Experts of a small language model.
Size: width 256, 121M parameters.
Experts: 480 squared ReLU neurons an expert, a sigmoid router.
Training: a variant of SOAP for the experts, 538M tokens, 10946 steps.
Below are experts of layer 4 (counted from 0) of a mixture-of-experts language model. Rows are named router (the router's row for the expert), up (a neuron's input weights, with its number), down (a neuron's output weights, with its number) and show model dimensions 0-255. Each number is 128 + 24 x the weight over its row's rms, rounded and kept within 0 to 255. Numbers have three digits each.
After each expert's rows: "mostly gets" lists some tokens that are sent to it at least half of the time. This comes from a sample of Wikipedia text that the model never trained on.

# expert 0
router:102121078133155123102086161104151154148109125129136150138105102123113136123138108110119147130109079156098166158148177121133106171124148120118114119132173105141122144110146148147123143117132117102091132112147120147117085075116124117099117124141109086123154146141118190128134112134165157145168144142146140121166170078141115082111109109071100114118118159172160106158085115182145138104159142111104124139143122121123140140135150131128143103137123074117118100145104182119136160122151098084147160131113154104135128123139097180149125101131116135112078127191160174149145129085131130122094131131106100121129108143155096128114130083124147111144125130121143126083129126132129151148157091128149134166066142114127147118114154111132153140150124107163132135129148101115102150121149058
up0:115155137131141114085106137105112137136139115123100163116116124195149164112086147137102125139133111103130115094134118086100112133109124160157177156141125147138132134156126146154107137140145124127097136143142140080143106124128155136156099117165099111095128136110180124147140113135164178134141132144190106111124171141114072137137132112152161081140119117124124102131155149110143105093096106167146109130117137119059134122128149140129093152146085159138133158138139134110098134133119156131127148155136156103108123110177126151156129147106119111140142137117128111106136132101157144129114112118127085137092133132100144119129161153146124103149114146110112154140091132056198120085174164127139149143163113126139134176153081100113131045134100137096154139158139119083118135098119139
down0:151177113101117099143115154106129137178105159149171122118145148132130104095126121105115123126103157097140100161106108137124142106151131092130138182104138127107145098120119099139133142098121098137098105160098105150080163131127131098064150148127162148134119086145120117089123171097096097178118104128089148118150130157126171138128141111140125148117159102112137127092131145145141139188114138117102144129105153131128141141110099117174150140081173148111172158121114134151128118126123160110141113111079116149107135143078141149128142132112114098178120171137119136132143110116097106160142111134145154145113105124134152111126142082150124156150103108162159146120088122133147063120086118107100179119119111121158132057147124132154170124127173114128125126123116133134131117109178168
mostly gets: " with", " between", " during", " for", " at", " about"

# expert 7
router:128119141105136133166141117107185116122079107135110094113115134083161154134150117170110148137143125143126093155165101094136120093141152135099102119154148129074105102087163145134137137176114147118129147104155100146135127137168074071158152115126123115121128134121078126157121135107149155124137119155132108098145151139137127118118152123110109115120154150137096103142139076100098165101132134121086140153139143141120117145140179108127078097161137136134124115181138141147164087127115130101156159174114149104172116133135124176139093163114074138111155112162128154110120145116118108073170122119140130150112115074172098121130108128136138094134152182131145111091147130145138131139131157100120154138108117161122107153134142120134127129120144138170131144139096135154048111129107103
up2:073121137173132142114121115135108113146159103131100119149138161165127094097109095158149138172156142108112185100095124110152101099132129137091167124109083126155125100118148115095112104124140141145166140133144143111108114114150102114126137098140082150090109154147107133166110143129124099180124161155136129158145111136138106148153123133110127172112150138156100164146115121134078128169147103142121124179103126135083103151114129136102153132120124092141094149154087145139106105125134124122107140164127110117086131153128106092163121159146088128193160183138140111119128080112127171128117132156093119086150078069135116142134163062138143140132144099149108105122156121107117165136134090090111146102141119133090108173145134155152138116110127139124117151125143123123129120126135165
down2:121166110154167112133083122162069107130106113132151116085123085120103093101117145167124108121123131116107138149119131149115138148114108126120132112120175127117192094160137108150099115104129142156086129136166100145133146106104093133078070135185143074117137165176121103117147110139083182106140057127111160131107174124160139110117133143135167141127143141134128149098152119111140133145171129123125142131153105162155123126169139143111107137127125134131145135160099105155164120112152134157177154136138138122128096102156121130149153122177093147104107149086106114104161145139149137137096135115151134174128148157131118126121117102124156140141089130146123130119127184137107129144129100140116106143064124131102085128133116108106126107166150151112115139107146104071090134138143124
mostly gets: "See", " auto", "==", " medical", "Biography", " commercial"

# expert 19
router:136145090088141128151101070067155139117073107102154112122096124135143129139128134166112130153139174106126086112168170136131112106105177145134170157138112162157093104114112173133121141158122155111102143111096118147148103104109131092154128140162119142105130127166135106135178118070155140143119129100180126111122122147125121108101118140116115131145144141129162140135166159104119103078118084128119100141149133134128164081096131138134129146158156149126102134127130155145150148139145100139149127114130192139152141100149102143135108132121153120122115087183105137134119110098135137112136143104129120132147150122140076127112119080163149084146106138121103154123188106143168136149110155101107120136095132122103154166118142168128138102127136134140139151132079056114112103096118129
up0:140143107127145126120163134143168123117104100123130125095145124125147118171151156129163104140124116121096129146154147096133118166102111132114138135123130158131125116101128121149104051150163156130150143145129112138126138076144124130126100167154103113123099161142107156084149158156151144125133167138135129094125129157097110129103138183139116130171128159108125134140094168136113105111133102116137143123104096175142120068132146138093164136125125127152159183098128099175148112111141157111167110133096124137104117130103147103093192121136123149106081114121177118100091104121074143117156105137114104149103087129108124113111124137114118135147116133151092140146109151182110116053160147135147141118168178123091119155118155094125130142115115164131152133144180121130096135139179135
down0:111108125106134155163130127115128095140086124148121140119130080100114147098160133141139141116158170154146132171115109124145127115124138098126154145172136130137104138151144130106120143148142104108133105146151129131132124125155153111162131135095129178142141111089103127105070112122098098094121146164145154087116109107132121157112078113161102161166156152076162138100089159124111127178134113149115124118082123089043147109131091110142166107127125141136113111104167101131127154173166127146072126121091132147151132169105138095127139110086111134104151111121082150113100138099114133129165135078175151173117071107142113150135107114127121165122107099110148114112170125109135119146137160149100138128137124092112145154138099155122149142133150105160165135165129130146131105113113159
mostly gets: " State", " city", " state", " district", " States", " Pennsylvania"

# expert 22
router:127088124123170108143116087113150126147124141125135111132128137125146127111122114159085096152155132137109136174135137086144093155131162153166146176125148176179149130151096134108142125172152168111086127086124127115115117078112110119140133111076107129083158138120124122149098126108159156124129142129129179150126112124107109110083089145088145138144155113141127130109156125142140093155126063129140130102170172143132111124150110134099148085127132068126149088139100165158164130133134110107204129167073126118151110122101119135123092138168133146101123088184126151147100140146095079108128093136117148104103131112174123142134113116126148145129120115144125163124155154135142104138120109126128089133126120115152166138094173112128158114151137142141126115142105124092103130101144148
up12:102145132123103111124114162113129147152165115078107123106124125083059121123133155137157080094144110159147125136129126102114147131142115121155121178115111138138116170112144133162123080121157146088145086159071164125113140116154113087133102140132161090132118143108134134155114158154117133151104127109152133133138131192123170120090105078110104142109123161124118154135138098126174169122133121117133107119163114095145160131117121065140155143067117154160132149142110128143098131094149138153128116136165144159114129151149180166144170130120139128122125139137147121138071172093122145150147122165125109097146100120091126107096153119109091143117111154126135135095110108119117128171100175123108096119120148157110154155098100157110106128151139152147095095086120111132155150122116121
down12:093109116116112187139125123142137122096140112117103095089122074130141135175107082102146108146141134145138155139126086103164120124170130145157158124143152084196146105104092128135146146114132115106095107161125148116168114140101090127153156144169129073158099103132117130146140108079129131159098125115127123141149154174128138133157111135153162148139130122126122099125144134131121150152177155119133130098142122136119116127113046091119168087114125182120106121140110135152119120110115149093169101136143153112138142120132142129127126159131092133074141150143154141110149098140119114135140130119134153121118127116113090158125108143136125122151122148118113063109126148145110098104147166098095138118118161112124159151141166105080166101138158097146117101127139117133105064119068103
mostly gets: "),", ",", "\","

# expert 10
router:126103156070150080141114115082132120148100085152079141135174158122129138106130127143068163122118119143113151112142086151146112115130132166117172161121191132138105129149138149094068116134163112123119124112112123125149142136122107126141134132105125085095150105139101127148142118125135117162181169146137128143111117100179118100095084129145113133147116133150136139134106097151111092112144143095097119141132171147115154134146120134128110112125114096157107125117102143131129113120131127127137143166100144132156108143128140107180124161124092168129121094163109134126106178091095120113167152171134108096102188117130072109126111129127121113105125120083103188105148113092170114150134157108147128068149107119133107142143137155105118118151102132141175118159100136130110160127105106
up5:097108111124130092100125106153175129113133156169162120083164170120148083137129125122119121095132168088133125112117109129130123137162119139120119139080155151122130132118137140112141130119108127100111105118122166103070099117109116127091114138133152127134121180113121165136110138157155110096111078083100137130141103153108123105126161166095143165098147129074101107141129142096126156154134086149131143128156154132151138091137180090148109158123165171122159155139103102142114151126055126149160143157111119140150166128138141126138106135135091169103127106114142120130104129130151107167095116183140116108101137136133140120190129150108117148176150157154162105148154125091111139115140096121118114172140115102114101104085143126098104112129102109153126160143134083121158125123110175
down5:075098149130139087086122115127117117112159136172147096117087106142109130121119107142095116130135115137115130121161140165153109129136178154117135116092111094111111144088119138079139099126130166131110170135141086112145133102141143144104169127151162107133100156101116120086122136146161137112170143168139144112132167137111104083130157100128168119161154119167094118144143115105117113112121087159167092133126118102166109170119090145082146131160115115151125130102110127093116177120163123112123130157123121158081182140107107122103101109108096138135096132105174133116199143175109136156129125080149096130132138131101144153151099098134117150143125136152124129106137145122145141100121072145108101152135123127116144151137121144116073132154114131099185144125142102104099135152151096
mostly gets: " September", " April", " August", " May", " December", " January"

# expert 23
router:126136121111180125153153155120136123079113061131123157091122142102145134145141115160116164133136141109115164127166105147149160133156139136137151130170152125123095108090116117120108115126136139127106156116147097146089140128137077126120126106123130114117152156106142135183130123104129115117129187139172132153144133109184146126144074132151109103176146098134165119159125171132131113118165114130118109123143176141132121139135137141105152132133153097158129181154086131146174096102090118091172174110146130159172134164118069141181119149110105116109146169132130176131112110124133114115155111114140144158091173111139108139138103105104112126116104132118148161116142119117155109173155111072115103092101135090110129119108164130121131131138128138108115093125072149129127125105130089
up2:123144139095102110133148167118145174110115154141094097138150131145133143102100148189145151129182111134183177118122127120147149167103119109080106106105116115123135098134140121165174121115129110135129127118088147106143122081131188122132129116154129117153121145096172141137068125145134163109145108086124154170129087197154097095170110094120126148132116149146131131157097143126142151156124119115121133138099128131122104144142108148061147148113076094122175129119121141181119109137156141108145182157130143124091116135101113111121088129142162092112122159134134152104146098099111112116136121133191130157123150104136077117117116141144109111107120150146118156146154106118101117113151142103115150158116161113162111140121115130105131116101091126098132164101142091135125110143154119
down2:143086140142140175113127111127143119184075130106168099095097107137124157130110074141146128100099135120081130115068129123115130129095119104140153172095130097106153106134104134090106174153139119111156117146152143117144133128157125126115086102140148131155153173113101093181146137161117115123123167139102164123115143134124158146120147147126104111123108143099105126135085123109078103124155152163135119188168158141115102102112160157120095124114133141139108153128153125102113120192133138123110140164130152082150150153123142138108155136117118095164086089154098165111144104139140118159144143108116128123087146117116154142118122126133110140124141130147127159125159106145137094134137121142195166143132080098150166163105110106126093136168158091119091129105128158135147133111109095
mostly gets: "digenous", " adult", " Frederick", " addition", "r", "vest"

# expert 21
router:101121115127131094141100103102154086134136082070100098152104117136111114114110074093114131148188111143058124090157157165128143101129138114117113149187103141140122061103146144096141174114143090133106168106089117148146118102109150142163092132137144092140138115100168147112130089140173121127139146120101152179137097156145156128156119101141109111127117138152105119162117154148139114104168109077114125079166110125120117114159137155110149127143124144113130124144159153145131139132151138126171141147131168138121120156128122154106141129109143148113146128159155135095102129106124139130112144129133145102108146134135109067123129109146119110126118130077105150119147119096164141125137134096116076128119141150078156193116128123090143167090122148142133137142097106133126141106152149
up0:090138114117120135124101131097141099171123078125119136135095124116113132138142138160126136127133104133087115123091135106153118150124151100158156150118175112113127092175078130132140125127144106108142118090169154113130115133135122166099120136123095133131121106051086102112107148125117089091164127158160104133145134147108091136152124143119108170095126126096127166124151143128144125121136113083125121086147116107122125104157084121119121147133097134159126164109115159128124163109127123129123135151113113129091085200104178123160158164112147150150121114125119112124108190102103181112139116137157163109114111112139081147104139124157150127110151130122143181126127119176101126090114116114135145151106108090144129077177132102126127117124103137129105168138134129158126054136178116
down0:147141155131134120142137155142132182149099162135136131120136158159159160121117118129159122061085142126131154137135111146113154129098140099121092134112131129141153153147146136132133131148139115132121074140144123112092163087129070109109140131101170074099127162151113120104096137127156128146140094162097113140122171136134136133124099092116140134107118126122098165129132132185151136089160119147093138099157091099125096156143130118126137104138133126131144196154142139108149132115110113183179147123104131131166091110118088077160124151132135173139073121067148134141062083113088103114118100123125090171142143157136128142138151134133146150133138113111129148131154107135128122171094129126139116156159110075140133105130108128159123167125143108129060142121124153132133138147130129
mostly gets: " into", " up", " joined", " started", " began", " cannot"

# expert 25
router:111127100117111143135111119118178119122124156154132111104114150117123153142104120125118117134120138138118133133154179153156077144118179144122122183158137084137110064136108186111131179126131128125128123100133066118148109118120130144147133139098125128095119105142075101094116128118201133108147172106168151111123144132159098141126113131113161105135107139166136151143101117132090121149132084107118118132126121101107109136108130115148141125124117127116092076101125109161173112174106179079158117114156159151138128119118130136181087138115113188140152112169110120141091163086119115149148078141139133148180112150134141124114110102129141110160109156130148137161147143144099088136121114096171129142111105139125130168127165137127119162135139121120170120140120132124098120084126086
up9:165093146175154089164124129117196056133159136115128119115133155108086120139121143123167141098151107120109141149173169119090170088156152103130157109124106071119152143111122154149139128125170159145111136120134129151095130128120152142116110174157139151115165133096116116144110127147133137191139146107121128117178166145084140134153115129131119172136139160163131139154116156117119097128154156127136150129107116123141107160108110113085139143127108134088193102147082100132115166150118104133137132158119078117104144141152158124113101147114136094177193139144157115130102098106125148167127125142155133140090107105129110170120124150184110097129103147109129171120152152114128133109131107139136142070159140137156125079145116116131140128110132133142124143122129111131106118137124134
down9:112106141120152108098121128114082146114073149193122154142128149169135126138151084135141127108091126128110129131150168105141150142095115148157109155159127173165095106177086164116104143126108095092146144101085158124150145146136197113146135149110121110168107133116147146132169137138140122148114081128113119090090129130120109099162142089102154130132091116110134111111136123142105109103147148149111112132112119129136110104072105157140097126087086138125148148104111150152137139126118131148099109096136146077111145106105144098111091122108101140127096087131107184112117137163165118108129120127119138110106162145124128098112139142112115135084095086135109105133131128160095112120100114155157090157099140140084162136100136143121161146165098075129080095128163139137122110131110129
mostly gets: " A", " As", " him", " became", " it", " them"

# expert 5
router:139105120103138122113168114097152139130119135135115156121099151084153179131149139140108135100100116135117118149131093139170098142143204122121101104169164108112081120087101116132129152116142159095132143094139126164177152152120135111119112115121099110120133139106148157150147170118161155138131138116166098110124164168104158120130101135110087140135141165145112140127125089135129153156158111120115103129179117162144107156148154174136098153095132089165150134136118114140156116116134127083143121144134138113170142119100126142119148068155142136151128098126132175110088142102124105081135121129117151114124139077170127122114102135142168124132119186125124130133168156145132095101140163114139131117125085136068145180149114123113153159151159161161121145152099136098091117122121086
up2:096150158096130144106124122123140089154143097124163145136156172150124082127143163093157121144126109113109108113156115116140137114155115138168127170189150127141136119105123144096116128126126161122165151083120194185169105135139150101140147157137120078080126133088116105155121167125122144129112112170108141116150098120127125158088127170128059135107150160121123107168107164140121101124107098127161096101111104148125122102167148154101178151156152129169164120135147109133121138141103150109130170132125173126187139137135130125135147135120140108140159117144142135126133149159105140138165137129119101138191124147080129118141127092100113124155117069110118103123165094126108143122154135167150112127106126106147141138108147148107180161126113136163154122148134102108145142135109148
down2:138076095102146128149136145152133112144122122138137155104180148092108142117120131143150156138119146105143110156149137135125133061128133147155146136155126067079138129150090098148111056149154097150125157126154135125145126073119181158136133124176117088171136106112099120128114123094080089105107103136105129166085120123151154149137148147145152135104173128175158123126094086128102125141137093145124115160105140143125156140182132172135137157107153118148113129127108124125141126124134119125133153143085078165112136138149146132118126151122184141150127151165131121085154158138101101158131110126130120108123146146141126156101122104117090130140144122150104098119138118145100128123113138092142121161091119128078124162123141115126160112167131149161101174153166155132068116120137102
mostly gets: "---|---|---|---|", "|---|---|---|", " —", " Nominated", " Votes", " chronology"

# expert 4
router:144145139111136140128121120114136124131163151151133124176109143151173106142107105152114108124129103130084144121142116134146115182120163162100139210140109178122109091145078127113139177109126150158121174109134127132161121130125156158139113139114135101060114191130110130187105129065164120142107152115164179153141117151133127141120103104138131122132151144137136111153100127125095116126093092117143112078137119157157147154143107150161137109136118088190117140122123151133138109119116121081175136157107137113111136140113133131129114147095098141103178090110117175149093126092108097093125136118141158129152135165170109138113102190150122098153100147131133150127146147149147125161115122073114136127125118123120123094117118146146144158164120151137133120128116111136131090139159122
up36:169130145122160134140135111061140137133182088142121143125094155120143134112120188122134140102094104110139145152122144127151094168120139137141112156115155155115115076143133132123136083122103152133108119170176140146155126184163138141140165097118098123107107141127141170086152124118119095130129111114167137125102099126100087087166093143178120134118116088163164154118082134135149154125110117110118142080096105157093109153096112134188126096123119156125179143194111126109103125152143126092103108139144121137160098113146113129172090141114126111152126120113129151126152151139137141115137127121138126108119113143140125131135144141127178120176162115138145137110133152125162121107138085152080153122085106156146158136133082087145108128110109148121178133126107145133097153144130129
down36:140112171129126144098072164149140130115122143087131131135143201063116129113139148170094119120119133121152124144133112149106162079123134114144141117131076152140096119156116131130118137151122121154114135109067159073105113121091113137103137157164095119168134126149127118150140125119127175099124116144159119121142126158174081136085160135149098112111119136124125117101116080138141128137130137143160072152106119124118181127146118100143138094156140090117082081120121140124132150112096114099124106108172189122130129126105126155065118092141139144099135128153187155167096114163099128109135129115090102087134157092141099151080133097157110146126133109113142161144142105124136139128140122114098149148140190106122109128121108106133129124088118125147119137155127127133139137125123154
mostly gets: " and", " or", " but", " &", " And", " etc"

# expert 16
router:124092134123113081149141146072177121101103104126088116144100133146144148144130128131109133160124058090116143114143153155121091147115129137141091144164123153094133132143108151099091158111155170132071112123138105159104111128140096154152102101123135085104145120120146178104143109130151159136162124107177105140111173108125079129111105109133096104120163154157136169141152088126131115105134128133112129136148113135089117093135132117110126111165124097127111134164127165184134121164147099129147095147095148147111114126123126099133111143161122115128143117156151098107131147120134105123109114123142171115148109102186130087084155143130114097127090157101115131137145128142154162151106154091162104111113086125140141170114180157115167148142119133116124169143120074129114124112097094
up7:161110160106104118106156125145108113117130101125154128166143098115129135149109075127135130140094152133123072155166146146116135055137092102169149170113142096120141125152122108161159094146138145126131142180119103130151130160115151120134134154116119113120177124135135151128135125120154097146133160067087083156143098158161121137126180130145068141141162178136098168130139143137154100142083101138096139132126128155159140145085104151157167110124121132117148146128153132114168124146168109108110154154099154103092144158101096133176126204157102146137122112142116146166131103102140132145131131125122142095137130128117104124103147143183155135109146115135104174132119129152143104107144131117146108136132116144129122116182125077130106117136126134134142155125106110119137133069109165
down7:132111120132135145153119119138115138124116128106150139158152105113093136154126140126138106138111152136145164140139129146143151100111143095119099124121112144112115127139099134090128179140128193154134120144134109163134098153174119156111138138079093127100146156079103185151177156114125122116088139135123104126114107168131109096104092146085132108126142099098108089187100091159140131132118150107156118135144141181110105142128125133103129167087149136145138091116141137136145095126109162198105153109133152075132164129119136140107100113041161164139138110152149147137157126093124118138174113128120141089118148121097170098114135145097130155145153127172156167125152132185123108133172151144160130135136120126114114127097103132131118114137137115169121103139112089095095115122119100
mostly gets: "'", "’", " get", " had", "‘", " want"

# expert 15
router:135132094111132082111112147126155136104135127138099105163126112120118118153095105175099093168135086172143150124175103098150139140101164137136119163117160132097104125133129137071094161145137147133094153121118091152126140103122114148189166127116110107097144156108086164178088128072144167118124137080122128137166119118126136136139124147116116099110154116123120126139139126100133102113125131094161077122183131102120109118146115137156157105151129133127136091113126170138184145126089101127177134165108152113167170140104117156166119122167079118124100085162128152145122145136114156141096136135128139132110162142176126122123126119133112113142142178086129161133165149112169164115139115113118124134102140131123168149096167124096153138124124150093120129144117118111126117084152132
up0:168120102103119127104128139121142116102147096128080153119180095152185155096133107113159132115161167192122159107126108156125138098128115167083135147143109129151096122121139156082120167145139132113120116122103117092093143138103127165157127104139104104098047174115155166147132133117103153141168151116103136099152135118112159123098116138122162184107137129122120142130111174121126147111096176156140131153107123118124132109116113134133137144086114105125131142125135154104141142079123160121132128139124111126116102138103144131103138130172146110165163118153091162150136149115094120098132139135076167129109114145164155108156115112142148130127141116114127096105145165130138082093110113126122141123109143140103095144108100128098161176149124156087154112167129136083184121136137171
down0:157123141147143164139194067117130146162119125151095108159126151125114137148110159135106118126111119108131123142164125068122166130122143099088111115086146106105128118143115119120137113109139103100157131172140154151141105091151118100106118154129129116122146044134132126106146136148144119148090114124124154186135112146125097108145144115104121092088150122150151139136104111103114122070177131120088073133146133118098138131124139116110130174155121151132134099109144102135124125192136085157138148134176125120157143151139083118162133119149106123101134112142142147073116129098160166114106168155126114118135167094086151157118119161118069126155129136151142156108133085128116133135089100160138161158124078172119149141127141153145136117137118107148136125092154119130121123151132087
mostly gets: ").", "\".", ".\"", "]", ")", "\")"

# expert 31
router:118098104122190127161141134116130155137123110128118101142110141122161169130102131123133150123106120126110104127118144166147082139129124139153150153195114103109118125117139118090115117137087139118120118105089124145156067100110129103145121136114149126109092128126106157136153143133145160150158136121141137152172130161094138075150105108109151144138129109134146127146183141187116140108153088132099106160123156114140106160106151124141078134135090060136119125139100151166131134146150114098132111093105133088158144094158105137157120106148123119089136107143105132140136162146128106117111122164173129105086109142151127158157115145102140091168065099103118135123138125109129147158099169130127091149161104158098129152143094141137136127144107150175142080107121104115085140115074086
up3:139121148119132102096152131125117120134126079119093151129162103162108156093144106154141106092105101149090126139095129079126098120120134169099110121119125150112119129135154102169120123129137109140147120136158157131101111092117108133147113116140116112149104137134156104146140132093093110103151154129159091095126096145144122113079109071150155115099167100162116091136175097125090146161132131157156123134133135158127155113111085144108127106098106083168155103129139159127129087108111114106133123174139166120132100152106127134141130093132094135131125164149140131087141147158179080104152147104135111163149093127139122125145137179123117166084165156084083110114135164099108117121137122146113118130135097104131084186110079128150107156125082159103114142082113134133103101111115116
down3:118155124141140112129119107096081127154160126123114174147101119149163142110121084132100078129148142124117119093128138104118115128136161174146152110065141133131126111139121161107122101093100162141111150114072144121121114146121109108124120134116141106171121114169155141104179174096129093156146103111138130149110182150152089084088138168133132113166139113125098140092168128150102110130171138148137117089095111130108133124164119134184120158097137091129145114128126121140161096145096134087130122116145112084095103115126195118150111102133123151127145088092112141078116147148097143152120122125095149170121125110113163138140166112115136173086146131133154081110116158123113101123134106143133177124127110130140088117155133115143118154138096134167132100171151159130147150106121141
mostly gets: " St", "St", " Saint"

# expert 17
router:175085117138159096155112128078159093127133079144118118074103141127151099110122139148086137115129087110100134154163101118129092100151167144133136155127124117141122109133159150114131125153137116126132119139131125155130126158155131108104115107126125132079115116136120129173152116101163155128167132151145138097120118173120120125122113108101117110133122170124133134136115081137081132106147110122082135172121125152107153115142145128144099124156143106181079122145138104138121101123135175148130140112070081109159142114112093127124135173135117180110166187130129174116136200122152095141140135106137160112112132094170124144100113122099107115121124180133144116131136152132122111128121123142134148123094159112107113158139156173145141102147129131102170143082103092104093107115094069
up2:123118159143144104113109106128108149125127109116124124114122118143116119159145114096124110147140100144167105113089117115137146184145095137129106179133124133118125127143133134140169145141144162167167149142118096127155163115122139134127142115113122135143131168158123129123104113134104158126142127183088142145135159121148072089129067118133108140090152102129055156174098117135171120111097117105143091141156174125138112122122133086180117145134158142157091127159135099112158183085148079135100161145117143131096093152138152132129144149166161112139144126124112165112145086135118138126086130160128151122159133153098140098124116106130132124135120128114152166138096179159146114145102145123141159124111140129150165117161107118114131190174127107150198132126129072145140128094147146
down2:143098140163137125135121075107155119135161173146155185117128158115116100112117150108091143104125113158118178083160085109159142135131190158084155093132118103141137126144152125079143140151097070119113133129127107131124099092113114125128130130115083109142115096188118135096115150102152056154112121120132102126099128128108132136156130114167121077106158141135121119139108093139119152118140087154077143161124140092148129174146148160149096122121123135112117108103094136123125115119130094099148121128141072095102125148106145129159093157136078137135121186103127135138093098138140139181130136131143114158122131093121100085092130170095119115124144145124143146129139106142111140138167086159130126133135097109106128149149122111110132143137125145131094133149109139124148107129177099
mostly gets: " first", " Genus", " Website", " Synonyms", " Genre", " Species"

# expert 11
router:120100123116121123101121127116106100116127133089117151142118137115125144166094125170115108181131103143129184137134087123133111153110176146148139154123190169091074137126141124136113143182124161138125158106108136140153133138109117164144103111110155093137128167146142129150092126089142152150148154138145182133140160098111165132121117113081126119132201129139104137133122134123104114118140097135131110104162136138110127158138100122144153100182107076153146139123078132186116137132114118082186099120093173126159094154112151123103145124125128118104141094167138127139071131134104097128117091126131129139126137140153092123126117143127169117141115176109118131120151152140141138171116119122138088132118095086084148145101153135092144145131147100139154129165108101123096144087152110
up2:136120137161128134102123116120075157151133170140134129108159120164142163160123095166121133134138111117150122084095090143122106152161120145117149137154122118133139122149165153122104136127155127096131135132103153143152068128153147148099149111114151124163102102118121090127126169169112126161095155167141159171114166102122169167129121153157127147079139133087163105168132124096152134125143133120110125113124160125155086157109113124131102140127107118126132113138083156127095111165152155140049127124151109172170154103125151138113135106147094109106140139095161085120115164126133121150121179100144151150103143125145126110157108173125159149150136163088143109163151091090106105144105109114160149082127124094099163133151114114160125128132121165149146084135108095108144111113128099
down2:091174163093123155123108145126125130109104143153128090134140133118153088125147129127087141099111066113123158120148156110082169069168133151139106160114133108158165154136065121117170156131132152132110154135154098098091134119065157126127145126112107096116129116105143131141165121142153152119130133131143139093110121145114152136136080142145092132140130154128108143112140122085111155135088141091146145127126145135179112108125129137123157104140122138155168141193127150146120109079129123163141151133112167133093185124115112093161125130098099119107119102148099148120111063175105137145133116106109131094089129124105110124119127154119138084169127098135129099127111188112110115109102155118113115160115107090101125162126168138125108134165107135093109118120126131115147109167154124
mostly gets: ";", ");", " Harry", " |"

# expert 29
router:122116131094142116163149106111176130138146125143121125133139139121155141192158083128126163172131082135117110143142162160118119171115114127140138125156137158140084070132141139048117121136123112143090142114114120139121138130092132130132115100115146090118154132150122123109141132151140125100160126146141104101108126117110133124146148119146147117161131202147142155171162098163096165111151096130122112151128155121123104143126122122101097097189136129135112156116113140141130153136151171099168167154112096149133140157131117121155108121148139146133138137150106151119120156108157121159107117140180175121130086121185144131158154104121133145110087124132119153131154121116133079121130171132166124131129154124070153151184167160160150081152132158123150103137120098125155117114094080
up2:129155128085125109111103163099125143121126129092130100143152142153084108093132125147151135150153089118158099104141185102088085156139155136138133120146079141101077122117108116079132127157089085152084124167140145127101106138119116147129146151126136114133156111135118113089131106137131138110126145153124121152146111108116129168137139133074119135145113146169168158148132114140146134183110070121102167113131156147100107163114193123114145166140143142149132083089125138130124145135136135095133147132139135097131128102120107167129129147131118157099145110097134150110109112153138118156121162079135104160125090149155156147151097096124183120166147140131088145098158089138154119105087167151128128119160129103109130098081133142112153157111145138128109158099107155101116150093125080
down2:175157097150150108125092136161141099164099155179108095120115138110120147140119143151096114123119105112157110149142108156132109142128147131126090139092155110113173131121106125130112118118115115089172192160130090145109166117112125099122127149127129124142113147094128158150147150124096111113131054158174130119148161115124099148114157157123126130085118125146129136134116098153093116130132144105127117117111114081085121120139108128180162159104157148104092130141119118111129118092149103157081158150142158130092136154136155085168166152109140120136080127079133193099125179112089103158127146148113114143152152142113135129139155175097125107111147097145100111136108089130145110126070092142119148114128130148089133176149147139127109147138124132114151122126144129149159106162151150
mostly gets: " Wal", " W", " Rad", " Ron", " Wa", " Brad"

# expert 30
router:129162088149127116142121122125144139112130144138113149114161112104125163139110093146124111105143134121143142169158149146108116134132169122126170166157137090132104124133083131132100170143167156066107138096159159138116117108134102128215160118153127106114091149132090164120141142061159124129111135135106151114156105123112131106110139143110065095147123157151105128107156110142077122135141127153129123106186122145131121122125139103160086110149113098110160106124137136122156145123131120126131118094133186107157136132100099173139099177130118134087121107144132111135149147106120125091143096128108111155123141113167132145098136134107180106176119128091103138107174139129150173079133143129108154087150118125115127129125119162116121163097145126144134110145134116116076162091100089
up0:158119118110099110084151119129150157153124119179140153085158093158163124148094100143100136168116115133103142141116091176136100135134145129127143092132129097128144135138121093122152131136117129081124139125134130146136124097114104091119101150133140107106130116093134102162111149137142170103168080128173164120134132085109178110121120154154143074175099079149127090056154123110085123138091130133130154155119093148166126168112103157135108102140125067098146120182116119119076144151098140125126114109131173137156113111129151163130112105143144133125110146177138109136090130108127142142166145102113118154135109078147105108122104143138131105121153133123147120154138096158107116107125087132143108134153167142127109113157135118160161148102127144130145142162171110140134161173116109
down0:168093153129138130137122165136123123153131118166123129130098197139113153144102092133122157133128120120155170153163116163136149113180101149140121095160136143096159124134169125156166155117091129156112134137106155115104126161131147123119157143132125124153116108099097141153123133121098154093106131139168157172136146112117152107117176086092090160111156129111195121135137120146163120159143088097173142147090109188149147131141146142142059128147112130176126158135110112112113143138129165165094145109150120089135129079142092158112134106149148153110087149149124116088192118125130153141136147123122155137101128135144128150110128118116131144103124170099099122108155107109148155117149166109124148159179105131122136106107125129096144137157102110124105121110109173127132122126168107
mostly gets: "bility", " island", "e", " Africa", " requirement", "ensis"